From a checkpoint of a small mixture-of-experts model trained on Wikipedia: a softmax router, 749M tokens.
Below are experts of layer 3 (counted from 0) of a mixture-of-experts language model. Rows are named router (the router's row for the expert), gate (a neuron's input weights, with its number), up (a neuron's input weights, with its number) and show model dimensions 64-127. Each number is 128 + 24 x the weight over its row's rms, rounded and kept within 0 to 255. Numbers have three digits each.
After each expert's rows: "gets" lists some tokens that make up at least twice as much of what it gets as of all text; "mostly gets" lists some tokens that are sent to it at least half of the time. This comes from a sample of Wikipedia text that the model never trained on. Tokens count by the router's weight.

# expert 1
router:114118129119153144140122172156171158149148130136133130138083132124116124120146112143144116040146121116113103108121101107135139123135159105135148178145091115129112119120087090217135126140122096
gate0:127151097138134131103191114188127118126117136122128119123119109114137088151133149148161116109102079117095135138077086120147157089110112083100103147154102160101148118120120134175144163109140137
up0:110145126127159143118125129166106114184124076160123134095157112133134111114136138123097140127164076151104160108097141106107131082125092105116136116142078141103172111140150120139111151154111103
gate1:128098109118130175100129101136167138128148108155168109158156126121141145145095102132132125150094139096112127124123123129105143129095117112108139121098125117122083126119160109175135157158189097
up1:149147110135150094127116133096102118113128125113164124083111130083108123153139167146153118121108136177089108098127129137159151118114171161129103152148144150117172148178078152137117157066114139
gate2:158141139129148148118173108173131153170147146171122083117106133131097138142095122120121172107129112175100174138159115060145141135132152128119142124107129085130172151147144140144145161135140115
up2:136108151115116133146130089133092106101093134134134129084132111135115092155136147096108115124129081144168155156149160088139123149139118122110095045129156152116133177120134176108148134144101084
gate3:137125097118118163108108144103132107094097146136141152097099125117125081126164099141134113073155095123112115123141149117102151132117124118122122101164105161142106173168082122176141138102113092
up3:123116120085117165118114138121086141130145143090109146124132153123130113134160141078096118131153108152147135141111129086083098130146128108114102136138136155157153129092120080158151134110112113
gate4:111160157133133055126101124171117148104130144117148134103130135131110104143132153153108167110138124089135113128116120148096128099121136135153157151131157091110118094125147114161162063079079141
up4:123114091120150136092175110110181112129122163140147096141133104094149143104108100112129091114104150138087152125174137073161120173154121151104133106143112152115089152129155165129155122146124114
gate5:115129123155140109156138125160174113132108127083139089127156137136123156100096115155147093096130097088125110124102145182159152147118168100126152158105136134127118164127117130152133118145115112
up5:118096118100141174095133121119094164116163109165125133127093122137153134151131139096137135127112151148175135109118113059143113102147074127072135141124098123134121094137129127091151123094113144
gate6:117117090136134120139095151136122123148117093170140123166094139102101095193166190155164153085120145127127116124105118137112165133089107109103157177120139084113132129114121135167154131132118116
up6:125146114105156149125124120108131109120129202109127105106136088162153159073121121119104125145156089162114119128137140130184147145145149142120088083146138174147159137138093103072122143088139110
gate7:121142156103111193102155169161112115104131152132132130118120108141115119173090084153125133125113146134127098093122153103141140134123110124124110136160124126124144149123107134103183174113117164
up7:139143092139130138121096151134147111124165112100170128175111129142105161142101133163121111131108117108132128126137093136096137088151087135115161136135147072086167090130140138150112130124151124
gate8:129132145132145106130151165112150142170155125139120158122103141078121097153121110158137093081126139100111125098151141091131139141098129112088133155086136119123093126114185156093149138109114139
up8:095097133119129127095144146097182138151158117113143164100123154090132133148108113126123087096099092097125136115090129089143128141144080089098131144097121158156113109133183188080163140132111112
gate9:114081118128132144109143146153113168160134149126146119089145143171146100157099105166161084111118121160130110119151097096125135112160118113122148141144152136135138144130141158156128112127116147
up9:133147145144131100133148129059141101102107123135104086143117088101062141114133099133146130118091106129116121138102148140135132143069162157097097101139095100120118121131106102151123173132129135
gate10:132125149145128185083135130116112132142072074110161106148160140119115145107150158146139127123117135095123069117148078121065143099150120108107123142141142092161125176129119146149182124125124089
up10:156156111092138115137124123137122155103170178137105160094098140159151106150156112125107105116152121180126144171144152146168126158124151142146126116130148170142138112105134103153100131116124156
gate11:173140126151155108119130150164164154097117148106102122145097154139104138099187159129143073119136105144139131163130136119159126126114167135096137176106114148119082163100105108124106105128135122
up11:090139124112119132137115102105067163114120149114145143167150123142130111124104112127144102084164140056101127132187153150114123154171125130116113101118134111105132106159150154104134158143103112
gate12:121133114097120181162079155157150105105127083107146150122094157126112116151143100119121133071121105146100093147108103120099139092099135111149133151171108135144108085127055129147105127117111096
up12:139129125162150040109149153132095176109136143122141106171149108107141135127143169137142091162107158128164142108164111113125125150120161164093077144100111136111135169117175148106153121116157156
gate13:120128135103100163125108169162113143105160155112111083132097086138070093110102108142133140104166152168130125125125092145126131126110116126114162125128128132210135071181109113137149124127106103
up13:118109114111103112128121138153124128120145112122116139151080105097121103102093111134117155127121175117128107115162127097127119105117126139129141137145149105134082096170123123146114147147105111
gate14:169139144118146143121125164157138199110140135129137096120129140073113123112140149134105128122155129132159111169142153148116144144094159125108135101138103179174106149123123112158127131151114138
up14:108132097146128120124170134108102087117131120108130115154134106153158115127094109084149115123103130146109111122124119094122119100183131104166106129082128070072133097113114133090125116109094099
gate15:163149109098122121078172170146128208102127105107115103091130134137165089111130178106155101098137127131155090159115102131135133104133136121165143123128109145116100106120151127195159123102092115
up15:160166113100091108105133147140120171130134108130125128090127138148154076127152150091129116099154148124155058155100119178154122085142106127156154128139141128126120093117172099194149107100126100
gets: " |\n", ".\n\n", "1", "|", "0", "2"
mostly gets: "==", " |\n", ".\n\n", "==\n", "===", " he"

# expert 4
router:142132096111147148123148133164142161117120130139141127111087050116132081164146119139158113096119139103146133109153105104122171120079149101104124120142135102133114145110103142157109122116132143
gate0:086151121126155134104159136136136144146174156105137116135147155099149088117156102183122091104105122154076115111097134103152151161148159115105128133080103142112123162126111148173163134143091125
up0:167156128123129156144096159149154100121137135102120101143102097142128152107124170118122133133164116143137112167116140152127132120102146137173151113145132176145145096170129125111146118089159133
gate1:130131146113110090119117125175117138118144141160109113154127080128135073132110138144129131113110154136104101097137129140085142095109096061114145127122091087104136164155110145125164119093114092
up1:135120114130121154092161140131114114168109149116110145113132149125119176111164135100111152121148117101117166158150123161156128132162156162166122149132139149190128107095134093151083099128093160
gate2:137150106112137156136177128151127157124131058119123126138081120133102124120101113135110131113135125151127112126157130091117140120092129097145110113106117130140128122141052156134127151147092114
up2:135129117080096129152154087133107142151095068129118165116126135153132124110129143091093154179113111115137166107148137145108087117106118125137092084110111128138151075104136168066108151174124131
gate3:108103119123113176146091136172133116108103129103175076147119122137112102124117155126132139145090107139198143155116120131120144147123123113082142137124074144138098115091127116124133102161137121
up3:116109129129119154195119100127124115137116138131150065156135116182126102142118108104137121133141102152179157142133152124122114118160121137119185140128093145141087102115160124148119101170130174
gate4:096153151112119165119160150160124126137119121147146125140145139155101164119150136093118124150088148131133151119099147121120129121129148156161095134128074131131185106141111130146129158132150107
up4:132122149117157130178140109048142137166153155114135127111108100129131096110095114123144124114139140135118126158123126124155112150132158139152167099140127148124144094143156146112147135112136165
gate5:122127094127108096123121093098153124096092096124125134102137121134131113152124104192106087092092116101112103137170116106126148112177110156102121120139139121152105134141113143127123125138098116
up5:137150152099136131126081133114144111166112116146128140106103112129074126070132167159133179135118124134110120127113146146133112139087152135164175113145111116094123115148144144110082144109105141
gate6:104105129148141104181122140117103121134090170108111100145118142134108099113167132154100127114156133142127106111170162123126138132151163094116156134123141149145156130114076154129105121102132113
up6:140094102157150131125124111171112123184132166141144128143149106188134154159118130153155130123167158127139101125121149163134122153157103133088154137112129096132133114137125091165105143117138121
gate7:130154153090114130144096135133171137153141141121157162137115113185118105166110132115133085140169148132146113158100155109085145132123165130100088125173129142128093164156128117135149135134158108
up7:129137130074114120110122113095169102119094120133151164123111106179115087137113094099116130136132134160138122184110118161119120083125139150140066112171129125152126136132139135115140166147144118
gate8:139132128140158139106145132176122122114133131151147156147120149128167124156140144104157152117103128130200114122107151152094133127130146141142188116083139147090158103114141103130115072111114144
up8:127161135106153128188147120131141137126129177083129128126106096164112126132133141092165141100144148141152131099119128130169127139129168158123149088128123142098131143102134131123113099124092148
gate9:154111140098151146125104127094157109111181099158136103126124136156108140166098127112118120128093116160092148121053132127146113108162135135128117125120139103100095104107150104161133127167082134
up9:111104114140107179151138113119103129114134140168108160102128135137171129098158126101174111118151133106165117076111111120154138129110073155153143120125152112121123100156176143106143114126141139
gate10:132155138094151141172138175125155145115148106100159105155108125089147121153121102170138153096130093134089100123119099103142159163139141085071098120130106143146122135127123138136140095142097149
up10:143119101090180112175113159108131123131163152107176099104098141113181110090122144151095100137105089114102135111124090123138131119153158093095105121108110166104128100085131133118134084108129154
gate11:113118117134133157094085133197145107157113102089170148113125090161107142162140156131122138122109141141088115106137143121130146153092150131116134116126105134103154097150149150119117139130067130
up11:131146123124114096163175146102123143088130140184111083149138136105165100135083130129141118126109122123161136130094125114120117110192100116123114162097153124166118118088152103119113103136145126
gate12:142137132130131171087114119131133143155145108131116167119140120121118150122156101122143128124129119101120109086113126123138148114126117132142105123087152128119116148166136131125140160142136117
up12:186122141120127094142130138159122127137129137124115075125114137119127125125178164106097142118082136130096121129100121157137130174120128091171127117129161130126184142131124123102103080119101137
gate13:128133103182145173117162166191152121136115122147144110133114079157118104161145116168142156117105109167122110190119146137145159138071133098136164146164121142153140138134081126164126149137114151
up13:076143078166145164090132149136164112140102122117158141152113094158123149141136132162123099128135129177112132164134138146140138116095139105117146131133128142101103153152076116166119150133114082
gate14:126157133129097097165175143124102129124130137099134125145132084131102075162149157146143166113149155109158116121108169160131133126106168097115122131159124107093134144128086113101127097120094108
up14:130130136143136121119132107115121126126153106149110169109157105162132110107090109148128129155112098157153126109066150138197104128135084105088152129125126175097117137107114132136134139121078145
gate15:139099143107119113176097123095106141153133083153110146125145159121116129173098127147113124127147152154085127070130139109176166129120128159086118141139111123121123131135129163148194186132145085
up15:110090177114116147139155091096072124148140127135103181077144142147111147159114130119106140137104162122126139055154166144158153132154101160089139138179145088095120133129118135131148141136114134
gets: " |", " in", ":", "'s", " the", " on"
mostly gets: "'s", " in", " his", ":", " In", " this"

# expert 3
router:122120126130193141135134150111149160094167099143134092121092170137132138139150139134158135081135108136095075106160105092107154125115136133108126141118139140110141137147097094134157126142141095
gate0:172108116121125140117147107155156126152112102130159097133126116089129157108112164133136164141138140134101158133133099169134171096089132085115144160097072143130113122154182143133143121182141073
up0:128081168110118101127136062110125112102133132099091157152137140151159153117119140108151144131129135154140127121095118152126059136115114149118135170101153100116144139112160115071114139138129128
gate1:133107122164159111152107102151091157087106161129158128128154150119117151157119162148141118120155107088124108118137081091097115142198135126127158128114159063127128125136118128126144103140144077
up1:092145122128109119149122112092083101154128082080119118082156128082146083125092104118114168139115118115124137130115171179130116115127139116119129122116120103148143122103127142137078085136105116
gate2:134147116132110154123113098148127128165095110151136111149131076060096087120115154136136132136111130101124134161081148135153139093118118121108115135132135116112158122110131093139079119090126157
up2:111141125151101126158111105132071133162110099173101092138118086100139141108104168088116127133075131099118144131108147127131102088138118102136117125136151130095154081118150073105072117126109126
gate3:170142122168136137123136152162116144136139120128123119206118120105152128139137111113125141138147117134149176093078107116152154132115136129090138127103090179128134097115122142143137131149132111
up3:139120108142121172087149141131171118136144069130127117148109127141156155128130128122140126118122104128167142111103133089150150124152119138098126130128081150113074049100134176117120132148133097
gate4:090123093162124132162138116105081128156135075125137102160154120125136094113129135137149068124075119101162133108119101134123127137167106100117105172125120112088140127094068104135094146135108075
up4:185143148115108119112144110110136140151117119150109081109108154122122138111112072092123161146130152132159112132099142149136127095123177126165147090102186175136105152149169110128132098123111160
gate5:155107150176118140154190201096122142095113099137122116112151124119141145134162154091135107094133143110146120122146083138102133141102148138105132160112126092105110120123060114144144122131138118
up5:114148149147135107163146138085098120123089139166159148086088136130178161116136128118092127139147121110146153158120132151155104154154108170131111110145121111132178147131069118109122064134158140
gate6:154135182125134081141163129131116110143101209142116099154133089105136083098134124126152076136156111118167104147102114213116130119111113144124113192153131151129130158127125123134131107143091090
up6:145149096126125124101134110120145137102088130119089115176138122144176164100142150123134105106164134135134130157170136115175142112092099147093152095115160172151115149132168113108124076119145139
gate7:138119127125131138105163150122154164106145101118119160131128124147126090170104096167143108079107100131130123153116125098154166136107117124065087146095114130128132149160101189128154086123140137
up7:121102155085111103085165114102106120124141111166113147131113157124150146155109146097125143159164101114086133095133177098134088122164096131099085096125152158100145115122130151066135100143157149
gate8:090152163120143144106130131139163165106132144120139096140101145160134113140105134151158160097119189150134108129107124072133158125125160112096141146121116163117120140133107140168119142114103150
up8:146097110155124151123127157095148135140111105122147123122095088105080110171135099168127091089111103155150116128112116149164162151109144148115136147127131112165119125143087129142161139092114111
gate9:076120102140181173123121171145119133115123139146179147104136136137148122135131111137113114117119082161114123144128077106095124107120108161151111115087125107150129130140116123122102128144145122
up9:132119160115113107151118094099140121088122157123107135164083114152113124137124130139160132105125134106161093125111181142162130147130135096089141135143157174142098157145132133128133119098111181
gate10:175154131116119129094170122140103130126097064143125136163144125112133123153139156133139131133118189100084145102123131124144127113148126160128126148063113082101160137109106120129132095139161109
up10:088142110112119131139117174119153101128141132066103132131143157074096131129135128117156123131081128107154147129155119113078096117145152112115132077128156124133083124105147139115149176126112110
gate11:116124076132114156166075110137139149106160090137155063135055130096094130130081090133140104119104116135111130224112115120157123141141142086142133138148171111115124119168163149137117138166132135
up11:098129100125138067088157137131133070143103172140080173119155142138159100121131122116129107128045126151157113087131095097147136122117132110114147126068079141164133136108069133108136110117098089
gate12:132153132107155076151115133113147151105109104176143100172118137127161116130119134167122125096147127132110115151150136114117136181139124134138115112127148114137069116136109116126141112119146135
up12:151149168148153110133104119116141136090097100130117117136129138171144117102108131151112105139132090151121134140149151130115108165109130126157124101121141190160098141135110136106155108122137110
gate13:095118128148076175156146120117139173121169161086131075153155108160139103123100143114111100103106147105099114166114115107163150068113155074131139112148118130132137112157124151129148097097126124
up13:178150119132135107119120151129139107132100119144151107123106125124081111175146095145153108132178111164127124141169146168122146144122158138118136146133097116129076156098136115174141166118135102
gate14:097107108122091122159112182082122118098134079096158127145130100107138154156145139125134153120143137120129111166104131144122138109130155086140139095094129151107165117152150121152110142138099156
up14:142078137140111101169102144079129123106181058133116150174126125092155161183135160101140160135156143084137148142138140144132119100166130106116108102110131125095147142161157123116153148144134162
gate15:126129110127075138098121149188118149110116099100146134117083097147116124149112082130135126109107141140117147133152133131142127143117167135123105134143115112125116099122105124130134127151129128
up15:090148159114054186105150130134084157133120154113140158124093104171103139115162111101102148145090118163154126121116134151154134149117134130147093118141131144117168129107134082116098089148132167
gets: ".", " ", "0", "5", "8", "1"
mostly gets: ").", ".", "5", " York", "′", "ร"

# expert 2
router:150154122154142109121122147161176114119117116104149109136080101129107079145108099184150132062106164114115107155124093116135134133118143132112140155161111120143128134154081158126154137116135123
gate0:113175150061141146135137144125137127097103156128124111146159117180116150125156149136124106108159078122120132148104133085087148154145167128128113128141094140149155159130099142146173156143153119
up0:123158136100131100116089147158163141090118157088155121105117100146129160099139193118165109121161148139146120107144145110105121136139160145074108117177077131164107171145138133120162141121150107
gate1:122127125132105144131136122131144135207111111141144139114130165145141145125126082156123095123157142116106117151105098145092125118135138128111096157083119098145084115126100145118133139165149117
up1:121108066178098147088102122144151137138115140126139161123136121096112110176124131156119096153163108142148143120110075125108130117169119113097122154163129147153132151122118140121139136136146091
gate2:105104138083146122114141128101103158137163118118170115124131163113134125156112132108125124063167126115125112141159101179114159144104113124128103105135128149170139151117110095110119100113105138
up2:118128109112108094186151122118121108116097102138137133161104149127136134123107155129135156159135151148166177136128099140117101097095150123137158112107142141096100082096155145097125097161123141
gate3:137083127159139105130107140144138142160152114140123127148141134165156126147106132096128126123117128133157127139136124127140147119154124106173130163110149134132116112145076122134111115122129109
up3:145158107095139128129160121119190104098096114109136110119118127088106102109138125146174171121110149120116113171132125126109135102116152126085122138155104122092157135122191137147161108111136133
gate4:130105129143148134113070127099179130110153101144132135128136168109146116143112130144144129126103164082077108135103067090109122115121165136117139119126118124154095156160142161141150080093134130
up4:159164152127148151106158190143138130142126146166115089126166122085100158138179149163162112115119108104223127105140155086148140123123113141100101147146130134115116135105131110149116174139095155
gate5:148122128142144138129112107119177159132129128158120087145078083137082102133108089162130121105172119173102130161100125123161115126084140123107140109136134135137097161106130103140124171150143125
up5:158128160084124184105105100120160121118122182156106154149110109119116112125123147115146121133210088119146155140137145104144104134117094188071083150162141156116100131084132122122114142140159099
gate6:113142164138133088124126112151106123103162163101144130159091092128100110175122132161130124092063125140133138142115128091077130176151147114159070117154147160115135154139137143144146157149128142
up6:149115147150140173094125147128136142135150147157089149134159134120128153124171136091141131143164145146124107143142151145130121137132085106108154140094095087119122156116125135146124141148129139
gate7:162104109114116141177104147141096126064166155106140075125131098119154140151099170131111115107167170109161119177152157157135124142106152143087112104144086151117134096060145132124119134143152154
up7:105149144145136169144149127135126089128102125128149171124183106103099102144142151163120121131127133080152111105122085111127123113116104123147111112128167094108130131170122165116100117132115106
gate8:169105143118126151144155137088116147164196143104128175120147103105118124139171163126174157123196119113107128140120110135171135063131097111115118117134089157119142080111122113145126133144133128
up8:126111109088131090129066140139113155095172109063162125110158124149088099122092104140174141096142113113109117111121087141129121134143151133121103094112102139107096087088133119120147167100119166
gate9:178103095155120150123087096176160134102124146121126112130143153149116113138140142099096150153084116094163113124118150127175123137114121117137131157099102142140120138140136163137128135133114155
up9:171132115143107132146127128136143121132112132116115126143178138117145127155127121165111147122081182092165110138119140135162122158133142134082092114089109078125101130103110129123104137137096139
gate10:120146167105108091112099144112148161135121118100154109134139129093107124145135117194144135105107140170163102142082115139113125143128160158097115129130118127137147120132117125122133117137075127
up10:147140116078121103132108133090126123098141145087122135123133123104128147085158126177153151118128147146161122133078156127142127143139161161091139133170145123124115147107125100110110103116089125
gate11:057149107147130118103145179152136126142151127098177118152143135157107119167140152096159142150121072115155131117146132091076116111138112162128093122115144129091133120102123170122133140126088136
up11:131117141125125122126137133132143132143131084125100105134098118091163203134095118113125110131129127187123145125131120116171125125100151129109107151132086123160114176119089110147157152177161081
gate12:117114096138151134077129145111161132109128155143187122141156120140135128143112081182128099093114117162096127160138104148119143131121119159092163156118129121130097132152143129142116162084113126
up12:142127104125140121089124136142156143150161147124149116140137120140151140109090122160132112108102134159082145124152118138110130151099121142104142128131151133094132114117125122132144177110115114
gate13:115110155123120132155100169109118153128140113111125146083199124097100112212137132138143146133147150113087094131082173138145111138128161124138073135158110126098166096126108117125134161095107142
up13:179120127149115122112110118132130114126128136136098134088132138173091119158120109188091129113125142090084128142147093144126116080110113120112115135145121161119107109141110139145094133110099118
gate14:098104150144135154107134125136087134126165132117120147094143119154159137155108149176159065148097114097123134147101136103098137074115124077127132141105137101126131142154145090131123129127124155
up14:111106123153140097088132116146119186183124123116127109146105113134112115132128124118111073150114158147066118120121140091129125125166121084143124132145115109123099143169141117116126079151137149
gate15:147134088139118152091115166151103118130133108150141158084145125106148144140125117081116162136128151111161133083148068136089123097124110173068126106138129130146142163118105118119103097091133118
up15:119100145133121151190113090131110133160148113138133134160151166190121125164128103141082146173172115160140155094119179148105127155134108114164152157130149101115143093154120088137150109156161087
gets: ",", " of", " the", " to", " and", " in"
mostly gets: " the", ",", " of", " to", " for", " and"

# expert 6
router:141120153121159140129127170165127159123124116114146103154107122129110108108114132176150080071130132137116079140119140141120160150135156116164141156128111149114107146178095096139138140074122102
gate0:098148140113134136112117138135135119152140124103118127154126130140104121126138109205132138143093141154145063122095130119116139103169103141130120141146099113106146150127128183113119185154127115
up0:060117148128152143132134112153099118136117118070133114146148147152126113092102108141137108161078124106124053106142091119151122084178078130153122173112121144070145123103148109133142158116146111
gate1:108150157094145120114134157113110153122131144118137128127130138106130126139125110129115136135080174127153117115123118137067139140144122151153104112143140088091147114127108119128130138078147134
up1:148156130102094110123137145085155125128180118108122128111128135116129093132138131128126171142079120068137121173144127113083126125148154147131140071162182086116112098079141122108122112079139174
gate2:162165093182156138138174162128086158121112170115106146142112143071156113136127118126158094113095113141127143156119135109155154105127131106135140158124084132106144131109098152145166084160136103
up2:077129109098143146095122148135154134123154120134153114131111115122118093184138099162094134104113135106115060119140073125122180103135148123131130116151148135161147128131136129179126135090135151
gate3:098116144064116100120142127113152163146133149097172097146125166147134146169113145123121119134141123132148151131142114122111125131163121140141094149082185119109117119113140122142124105118096163
up3:114206101157124117117147113124096100168120096171134116149177118114174109094124123110137134137124163109124124102135170138135148155107112132124148113182086098165144169156115148128117158163104078
gate4:088138146153137123129144151158108145163165129084141088138119116089143134130118078144155138128111147125161059155114127086114154105171106121061135135118101115120100133125093140135136176119133134
up4:172121127064139135126123114100157115065107130160153131133130074155114131140115127163079140116154105160106148123162118147132135144078164147193135121144135149161135141128177087129114101158148137
gate5:153115118161146168147114148120132150107117150100133098133113114145126142132154160114148120110158121077108067142098116121147140149152149085151147139104097107103072135134086151184154082114142102
up5:121129134133140135148108102078103127112095139113113123154176128107143160113182167121134127137160112040096092136107116126127130120163137111125114101137118115103094114098106116187151080123156171
gate6:119163131133148152095110127130143094109137124076118119094116113141138130143160099224117140123091120131120081114115081114135124144136117104108152137083133063076138138108135168137144131119157090
up6:143103109141156143154157135126137151164167158137125149121124138103122119076122153091146088114150097125117141147128152136108128123117162130137121092127126168182121138172107113137128132077126179
gate7:140160149131102153096143137071146111109155198148096087130133143126099139137161131132163151131175140109160119173127146122142133188150134143113126125141074144121080130119135138087130141086149154
up7:111117112132120180120125096061115132121121128133157148136125098096097118140106161135127119107115141065125118090111115086127125107139139162126080115141158110102149106077142125165142121112130125
gate8:093152115111132143129157154100117151120163096107147092093112173123146139145150110171136119124162138100116099136104152147062123161135120147113154129089127132090159143151112152127144109133117136
up8:079185125140121145127162154125126160133169108078141129100123153141148133126173129131158138125166131108127130108123167158054100177142123130105141127082127117110156139109079121104119089162104169
gate9:123118120150135107133103137114158166094121120128143141121102110152099135126148122127192128107111129175174106089129106134139158107114159142112094147127125135129085140138052118129170125141120126
up9:106155103109135146106136142145164148136179093124117119137072130107164106160114084147090132080131129125086142137118113099130166128096128125102147155110099098143171132157117154145136132135132110
gate10:105163133139124127118101163157129124136113093086099125145138084134111118127110148121127143116144138161122118135109141127144143134101145085136128143090181117170166114164134151119114118096112133
up10:146095122116137093159178128071123135127145110133155136117110176137133084148113137121147131135103126110085098136159097143156130119150096113106136089171103151106112144144108120128154126127130145
gate11:081147116146111125123146179164105129115152126150143116125126140135146143157143142113125144111105110156137177179065138112135139114129116132096162125095137097096133159115105150139117165152100099
up11:161112131109140122187112092082171122157109129139107133127126136125058131118107099130094114128127121116102113137137091136156138141118169077157078107165126158178134104142138130168144100097125161
gate12:093173131128105166105126117128116122136149122084129134131140132168171074142133152121147148142125156143156092128130120125094115113148113142165175136112163095124119166147100157097148160139096143
up12:111141122163096141113168143121116121086119146090107169124167133159109124102140096144102143136133127147143110109126128162100140136125123113116115098116136103121148126079121084120096142092141146
gate13:121140104160142126126116136136126148122077113081137117104111177096137144155117167153131164148138080130091147138126158152115114181140093135149061129162172131150144125131116123117143091166142142
up13:090142096108133146128117136143122079103108110106128144135138110093136101171148117152083156157135133187173111139098154140117102174141132123132125156140115124153112139160148115173133110155077077
gate14:140112126111153167120134110127133156153115151124133100139093093113130112150124136138124117134103165110158113167121170102168108142113138126132120128095100161143081149111136207140164107151098149
up14:156103131094140128159143103142108122182101139124131106150097126121126094125116161126125103142125125112153173185078171144194100116106162145150115131107126163133107098083153176119139122129077131
gate15:155109125113149096106132111065135143107168127102145098121115152123133120158136114129149085091122165094131103156118119110129178153117147119099080100113116097121108157121067123131151140124123144
up15:149106151092130110150137089106115107156150150098156160101174161147139140121141100117103106167143129113125083124129134156149117138128142138167114102127138125130127146107121122123116159086160134
gets: " ", " a", " \"", " (", " also", " who"
mostly gets: " \"", " He", " had", " he", " not", " two"

# expert 0
router:157154098105129135098118147127178177147125124107126108132069094108133130153104106152122121094124127150133100120135121120126189151140123121125117170100098144142114156150102143134161121137096149
gate0:144107112145138111165103115169118123120110120112135152104150103140201152133127172094130117137058132114131124103145147096119112113148152179104123173138100148122120133128160109117131170145093165
up0:126108134158146101168104106155112113137108101094119115125122115167132130125123166095145102130078147121133158138139151129160099126087127130115092170121143129139117108154132097111134153150097167
gate1:098195111169149134147152115104156119154139122130117122131141130117117161107138111155140114126153114112133175183112145159102135152124138099124159129102091160160117136174105178179146108122153135
up1:098165098168154103147154103142126111132116171103121118139166154156075143095148117173143091133124077109101129170109140125084140131135130121090147122128127186132114105150114159206138126113156153
gate2:147113103139199115141130087055131117130107087160136146143133115116173133116105144149133096109104142103095115143107165111124098151115141138165167067114176139131122118149095154143123097127145123
up2:119101125145123114172162131158121136149147120146125150147152161132138119095123184087113130124145120168113119118153134116159130171120089120137152149119126094107115113139122173116109145165136119
gate3:154108138130191112117122146127098131122159072109144086129162132124114100113130156134126123105125102106110134101170138079135129131148101087119124121128117144144127145101145147132148127083114119
up3:153114134156168109124138141140120146110156120102150133131143104116117111113058118134127109131113139113119090126122157104109117099145118103128115130094135141168074171131158152125130163075075141
gate4:142077110114117119099154112131127121108088101127153150092144143117118106127129145177151146146098101110112158120131155143105115109138114144089174133125126128093148099105119162165118144151125086
up4:151158149115155146152094140137168145144175181116104119152121093114122114118107118095121124102160127109111101131115118113132166152111161106135084103168086131156093176133125098141134120086120150
gate5:098110082135146145140163127145140154096127131116107084134117126143120135114123132151145124109104152131135125147139119155096139155066140098158141143148151154121157109112122120179125091133145128
up5:120121114135114124144133121134123136084117120112107094100101110142105129140101126093144119106102167186142128104095134152083107141060136101169154103169187167147130114165128123153112132115121143
gate6:082170121184121148113102133157111192113113127093122127126128084086126162115092126092097116127140139170068144114081128111104105130092136074127105146140092085145100107180111127118121143153144148
up6:157093169112156188151145129155167107142140098138141100129125173166107089117130125117182132118107100114153139143126116111165152114165102161121157140107105183083139106091135169152138122140089113
gate7:148115128121135140133090150118107132138137156111136149123119089149138142129154100120103085107116097150109083128119105104159152142125142151125131131133100202204128116155127126138146103185109106
up7:137151101146141144073142098142122128163111105141069134146162143107120104105121172104126124137101118082158129126091129131102119140128131120115161119113096129090116121145117134153115138140131094
gate8:153130107119138084121170137146150108148149112154137093115110136145127096133113134131150143127152133146135163164093166143163162119109205125120109114126078155123126119136109112136137126132146082
up8:126188099136141174093176118116157137100138100123112128103082147100120133117124125128144117125138106145162154148163167132162119120132189107155120103146105100138159130152114158093160086133105096
gate9:118136137142149139112151138127146145136160141139141105142151158126136167115125138126143113140148126149126147095161122097129115115097125085129132104135112121117137151144128123121189172165161111
up9:148127150129151141136094155143110113127126098126102130106099104132109104132143132145151117125126130140108131185082123080159121128124181164111092134145101134090151138114062123133092114098122115
gate10:172106127105126155125137132132112131136122128146139084129138097139108124115126143146151164148194115129134138133134115150139126118141149126146119149119150113120169104162140111126096155096150124
up10:169148159134126097102140147093119128105125139150114103111133154184142176110106105145130142124116094137134164121157144083145134127095087109153119165109171160129113125106133104126079131110156139
gate11:125169162142165129136154152145141185097147148174102111179098122132124132115130118166147104115091155172157135111144128084159160124131160141118105154103112126131108177098109139126150103101136117
up11:101133158145113097116127107130107091145105145155111144134168151156164177098145128095101169177108136163144153106135173132118091156154108129176116110096122121122115133072170114084093110145147148
gate12:127089151140104127133126130132134150118131144157092111117085138129121147165098085098176156119107110130137169130084121132128139104143122138170126190117118161104120101174107073157124105115165141
up12:138121075140111119135162135135151156142127073117101108086084119128093106152120075136148153143089119129127153131082131113126130124122131149139121101151130175107127109168141119128115124130134100
gate13:150098145154135139123111142107132164121176119136124135116133094140119109130104164158136077093119115106106135151178097095186169108101140178137078137121085105157094151148108126183171150134112110
up13:128130125116102135114098126129116079101119126100118141081145139167124134097140166142080131170116112113148157138157130105131102103123132174177088104112096115152083162132166153118134120116120178
gate14:133129112177118141173118130158104120128121130170115121163156154115122118166167088157133125143119146154152120134111080198112198124091116105158170130119129121169115156098119138157152089155124071
up14:120085091177142119176125150144140111111116118121124139155118136141147121129136087155163097146126137142149104182137105137110152113089147107125135124112122167170124136100122173132141090148104064
gate15:126138122089155107148196142133133107087159104079169079157128107133138126118107117123123131116167089177142111146134118166118170100117122111138117154080114109127188123133100142087091110092139114
up15:134092103140147100179122151141139119094159151104113077150086099132148142109078117116137139153145098173092195157141130126155119083089115120162111096115139144134136093139125093097077117135190114
gets: " was", ",", " is", " as", " (", ")"
mostly gets: " was", " is", " were", " are", " be", " been"